Below are experts of layer 10 (counted from 0) of a mixture-of-experts language model. Rows are named router (the router's row for the expert), gate (a neuron's input weights, with its number), up (a neuron's input weights, with its number) and show model dimensions 0-191. Each number is 200 + 40 x the weight over its row's rms, rounded and kept within 0 to 999.
After each expert's rows: "mostly gets" lists some tokens that are sent to it at least half of the time. This comes from a sample of Wikipedia text that the model never trained on.

# expert 7
router,204,276,187,149,201,231,187,228,201,214,289,215,204,170,166,183,256,236,239,158,207,253,255,147,227,210,172,216,186,109,232,198,212,232,191,220,246,266,248,217,170,191,179,267,220,170,208,237,191,258,227,103,168,139,208,199,165,174,157,221,255,256,189,237,181,150,252,205,213,235,214,233,222,186,274,184,203,159,181,173,179,188,213,203,235,163,305,211,188,201,181,226,211,183,237,175,120,233,243,207,217,222,220,213,178,238,180,224,200,160,255,271,221,133,167,172,234,231,230,97,111,200,267,209,235,229,197,246,242,227,214,85,194,189,272,265,128,158,202,226,244,207,201,234,196,205,209,185,198,203,230,177,187,213,207,155,125,221,148,189,207,97,188,168,235,96,251,205,226,176,156,214,257,212,194,188,190,208,157,292,206,196,151,179,164,215,139,231,216,118,152,232
gate1,232,226,159,292,189,237,146,194,220,173,132,191,171,217,211,225,148,224,217,203,283,262,212,174,160,246,165,173,193,226,191,87,133,214,218,149,221,260,185,238,180,210,203,218,142,261,147,192,232,204,176,217,194,262,259,203,194,113,270,193,208,259,214,314,218,209,229,163,187,218,195,199,187,237,263,213,196,204,188,215,174,214,231,146,195,220,260,120,214,200,208,258,142,243,209,179,197,226,240,175,182,176,212,159,193,233,128,192,242,264,180,164,149,212,250,211,113,153,112,173,237,237,183,159,202,129,140,222,159,201,214,228,232,176,163,194,193,150,204,179,250,189,201,200,212,190,140,240,254,141,256,178,160,167,223,209,208,199,232,240,180,222,225,201,242,139,199,199,186,175,139,123,236,229,274,204,187,130,251,164,251,98,212,189,257,209,155,252,161,128,221,185
up1,159,202,218,170,145,186,139,164,224,133,136,156,191,232,248,263,222,216,110,194,191,221,209,212,207,194,234,305,180,191,200,241,188,165,187,221,188,182,206,139,249,242,182,138,206,211,245,144,140,276,114,220,253,225,170,199,272,182,189,148,158,128,185,175,126,219,152,212,251,189,203,240,145,178,141,186,186,116,198,180,211,223,184,206,218,227,175,200,252,241,176,251,191,217,215,235,139,148,196,226,229,195,160,183,183,270,204,169,182,195,160,206,171,205,131,205,194,138,254,210,149,135,206,165,178,217,265,189,254,189,250,129,204,143,161,192,231,177,229,191,165,302,222,193,204,154,207,166,242,206,250,248,150,212,148,120,171,187,171,212,237,225,202,212,243,150,118,154,178,189,203,249,166,211,250,235,167,197,249,141,121,261,120,255,194,256,243,230,191,233,246,193
mostly gets: " P", " S", " (", " L", "---|---|---|---|", " K"

# expert 8
router,183,148,161,196,240,242,249,229,230,196,224,218,264,205,219,177,248,133,198,157,345,211,205,207,187,277,243,198,210,170,174,165,187,142,246,227,142,206,227,257,197,180,216,176,187,210,205,138,141,191,191,210,152,204,185,228,278,250,234,225,266,243,202,207,256,158,190,279,174,197,177,259,127,262,251,149,102,219,218,235,222,189,186,207,180,72,131,175,141,181,169,192,145,156,198,199,217,176,265,195,175,222,154,177,257,172,233,228,173,260,119,216,229,218,214,245,182,231,180,227,242,192,233,197,174,189,151,215,211,210,238,211,210,262,198,162,249,198,242,212,189,221,161,242,87,188,178,219,147,260,199,249,192,197,181,231,266,168,214,213,160,232,241,242,238,199,150,172,203,142,178,194,159,232,149,234,189,191,205,231,213,204,185,151,147,243,246,216,230,254,128,281
gate0,191,261,118,208,190,244,230,225,243,158,195,177,200,160,158,133,219,149,196,237,181,122,193,257,205,280,164,134,159,181,247,161,120,202,234,233,169,146,153,237,179,190,166,126,226,268,194,204,217,200,209,224,242,227,214,147,230,148,167,280,224,185,135,221,226,188,252,244,195,206,199,180,168,195,177,194,254,253,219,199,168,267,234,149,173,273,200,218,211,225,217,141,203,165,251,245,126,200,152,145,238,171,281,168,193,185,160,194,166,202,249,157,289,197,152,157,204,182,169,232,205,224,197,205,252,210,235,215,154,210,183,187,140,162,200,158,264,252,264,176,211,216,198,122,213,207,224,215,208,157,213,161,199,225,174,211,192,207,250,177,157,253,188,158,200,240,151,187,221,269,160,188,214,261,218,182,157,93,202,185,179,227,139,180,241,208,147,167,169,241,353,170
up0,249,221,168,232,127,184,131,244,194,305,227,217,151,237,226,172,236,121,217,167,231,213,178,232,193,167,199,221,179,266,174,248,190,215,264,179,99,200,222,199,195,221,183,239,166,201,207,253,185,150,144,227,277,224,135,175,162,162,167,187,204,205,233,162,176,170,150,223,282,149,169,238,246,238,234,196,206,172,218,157,157,210,199,217,207,181,277,255,114,232,210,157,201,198,188,207,182,294,129,169,159,209,229,228,144,234,213,209,277,243,136,236,179,182,191,184,178,315,223,249,158,193,240,167,230,254,282,190,157,135,180,161,215,232,205,190,138,196,164,229,246,155,248,177,198,213,206,146,213,204,207,194,191,153,240,215,214,242,256,286,192,285,191,230,191,195,151,151,207,206,207,147,185,170,190,225,208,148,210,194,248,229,172,213,130,159,189,264,251,262,147,247
mostly gets: " the", " The", "The", " his", " which", " their"

# expert 2
router,233,185,195,249,158,229,134,262,165,174,241,302,215,224,128,216,186,272,166,219,145,197,240,192,142,172,184,197,186,152,215,182,209,181,159,321,198,271,198,294,174,170,231,179,175,173,169,183,132,201,186,221,235,243,223,216,228,177,201,134,188,170,153,149,225,102,141,163,138,146,253,225,156,223,251,202,172,204,186,175,258,186,168,299,180,262,224,161,231,228,199,160,210,159,226,255,260,170,207,189,266,203,216,207,193,259,166,222,285,248,206,186,182,158,176,190,132,197,195,102,199,155,186,160,213,288,172,249,171,193,201,212,178,178,216,261,141,164,261,186,227,216,242,186,147,225,256,160,168,233,150,178,255,254,140,194,183,235,193,183,225,134,203,219,241,224,236,209,218,208,178,239,228,246,203,198,189,208,172,189,104,236,230,187,181,159,159,227,162,176,253,219
gate0,194,124,167,149,224,135,222,261,251,218,278,231,201,248,173,182,296,134,218,217,299,145,265,278,174,215,232,195,198,225,213,175,189,283,175,223,162,183,242,134,233,136,213,176,191,140,143,228,198,232,185,249,135,80,174,178,225,245,156,173,123,265,197,253,149,215,241,287,242,219,226,197,271,254,201,215,167,152,232,154,172,237,185,246,230,175,174,216,264,138,214,173,210,242,237,212,235,237,191,271,127,211,218,173,205,205,206,179,200,191,231,181,207,208,203,224,226,210,131,186,218,191,232,175,197,173,216,165,206,139,243,187,207,219,166,115,212,203,230,251,190,143,151,144,182,220,149,162,197,209,133,177,240,183,202,209,214,175,252,207,255,235,182,206,188,210,248,205,238,231,240,153,124,165,192,199,234,245,162,164,208,173,142,226,198,228,219,147,224,114,149,206
up0,190,193,243,178,200,251,234,190,169,216,226,204,210,131,198,288,196,158,250,225,191,250,203,209,167,226,203,243,120,175,197,204,181,244,221,173,197,193,156,238,253,219,255,204,199,268,212,184,145,198,152,144,171,184,263,163,201,139,160,149,228,228,250,213,279,198,198,151,212,251,157,192,149,247,161,135,309,171,165,160,151,151,166,218,241,231,171,283,214,204,167,221,234,228,95,196,183,153,172,156,171,147,268,153,218,158,192,222,285,173,234,218,250,155,217,167,229,139,224,144,201,194,222,114,161,214,267,169,161,179,241,179,149,246,200,262,177,220,152,197,216,123,157,148,200,179,246,193,189,124,270,183,161,141,216,132,171,233,146,143,212,189,117,182,202,139,144,237,223,239,241,183,217,191,125,181,208,217,217,181,193,206,187,149,193,204,152,153,187,185,240,217
mostly gets: " |", "-", "|", "–", "=", "---|---|---|---|"

# expert 12
router,150,192,171,175,192,259,209,199,218,191,155,190,185,250,191,225,286,176,220,233,161,286,82,168,203,187,221,164,181,211,150,156,213,168,241,199,237,210,223,275,216,148,176,211,181,147,193,244,49,212,132,222,159,265,206,126,261,205,197,289,231,187,174,183,204,202,216,225,199,186,213,154,215,228,166,188,223,182,236,224,180,229,147,190,172,242,94,234,181,154,167,136,212,143,187,205,253,257,174,165,211,209,249,179,231,146,182,196,203,170,236,124,185,218,94,179,169,222,211,129,259,297,223,229,215,154,120,114,227,200,129,201,195,194,215,186,170,223,140,228,170,240,215,240,221,248,195,170,141,229,240,176,219,213,191,263,129,205,157,206,199,221,198,225,223,203,237,174,200,178,236,149,168,198,205,197,178,222,222,210,179,234,189,157,199,191,179,111,159,118,201,227
gate1,207,187,252,210,184,245,214,180,147,170,188,203,218,173,283,221,186,152,145,309,246,185,273,271,211,219,157,217,195,224,219,283,159,189,190,190,228,158,150,129,185,191,162,214,206,240,179,278,205,173,164,180,195,205,192,213,219,141,130,174,179,245,213,198,211,212,181,253,213,233,187,221,269,225,192,181,211,89,226,219,243,111,132,170,178,231,276,267,200,249,186,175,194,236,182,251,226,240,112,200,186,257,199,187,280,239,234,162,125,220,235,248,225,200,224,198,201,202,210,217,161,245,149,227,242,200,225,181,198,176,226,224,146,168,234,155,200,166,227,158,250,161,241,178,173,176,278,250,245,121,177,187,210,137,202,215,251,168,227,151,155,232,153,213,253,207,173,192,249,240,170,216,170,118,169,224,178,112,163,208,225,249,203,220,258,260,140,264,202,136,150,163
up1,213,147,139,157,190,189,188,180,152,245,193,291,147,224,179,279,185,244,146,214,196,253,178,256,271,78,262,245,218,187,143,298,207,230,209,237,163,258,137,201,174,196,217,229,234,230,197,147,201,160,165,181,193,216,213,177,234,119,178,209,233,254,269,174,154,178,194,119,244,220,201,222,210,243,230,203,180,210,183,197,171,195,264,229,253,231,226,214,188,249,127,246,206,150,173,248,164,205,221,143,182,214,203,163,165,166,197,147,195,111,188,183,256,194,109,158,220,226,165,190,271,149,145,273,124,265,205,234,137,220,169,235,187,244,184,176,161,204,185,218,285,202,167,243,200,162,217,243,204,158,165,182,202,232,157,205,133,208,238,185,176,193,223,223,280,276,204,230,215,202,223,184,204,137,174,262,182,187,201,244,181,163,176,179,155,207,131,149,195,159,215,223
mostly gets: " with", " in", " on", " at", " from", " of"

# expert 9
router,213,193,142,180,235,191,219,224,195,238,219,230,285,261,271,251,210,168,175,136,228,229,147,189,269,267,227,188,211,250,142,134,152,175,230,211,187,159,220,292,196,150,202,248,209,161,162,205,174,224,160,212,174,265,75,130,233,161,230,282,220,166,149,220,253,181,208,249,204,186,132,203,148,217,195,209,79,196,164,207,210,294,217,256,163,165,132,192,179,139,181,186,182,186,167,194,277,271,180,176,215,209,247,174,225,167,224,249,210,195,149,136,227,201,208,184,192,297,172,234,245,296,175,172,242,213,100,157,195,197,195,192,221,279,197,204,199,212,207,215,197,206,173,257,163,214,198,201,189,197,209,189,193,185,218,188,174,172,180,185,230,199,245,180,187,235,178,195,234,189,226,174,157,181,220,203,190,215,216,217,221,279,169,226,252,165,222,63,160,191,165,198
gate1,276,182,187,237,251,149,219,254,186,177,187,233,213,219,204,248,232,142,209,193,256,157,256,229,279,237,180,104,202,187,199,236,195,258,214,298,198,149,213,221,199,156,245,194,241,176,225,206,203,161,142,215,196,213,176,136,210,208,159,170,187,215,213,149,126,173,175,141,210,219,248,148,203,258,186,109,183,132,172,212,189,199,201,234,273,241,196,161,188,187,207,237,163,186,150,239,259,179,249,244,219,209,220,143,157,256,252,188,268,178,167,238,223,189,187,190,143,217,239,217,155,191,222,293,161,148,192,160,229,254,195,204,179,193,173,195,148,153,141,157,221,187,203,203,180,236,183,208,169,286,221,263,166,196,127,226,220,274,294,224,134,204,175,173,175,95,262,145,233,240,170,194,192,220,156,148,183,132,241,150,156,161,210,192,233,110,212,149,183,170,201,168
up1,158,136,180,251,199,215,210,136,217,215,200,128,234,162,203,187,201,216,220,143,197,220,198,119,210,199,245,267,209,229,171,229,251,252,251,208,229,177,157,291,150,225,187,174,218,229,172,214,238,191,105,145,213,244,235,223,198,159,160,265,231,180,285,248,200,206,242,176,155,171,183,245,236,208,190,156,210,219,164,195,135,239,150,169,317,258,240,216,253,231,140,175,265,237,221,207,167,229,214,178,147,185,195,125,240,130,319,202,144,175,244,228,257,225,155,205,229,171,227,252,176,167,202,235,212,240,213,203,194,191,137,228,224,248,222,210,218,237,207,185,231,209,239,181,233,140,87,177,184,145,195,201,228,143,185,153,141,201,105,184,196,211,247,172,181,260,151,177,218,237,189,162,194,241,225,266,145,200,187,203,178,243,231,178,255,211,191,135,246,249,231,232
mostly gets: " when", " where", " their", " its", " including", " his"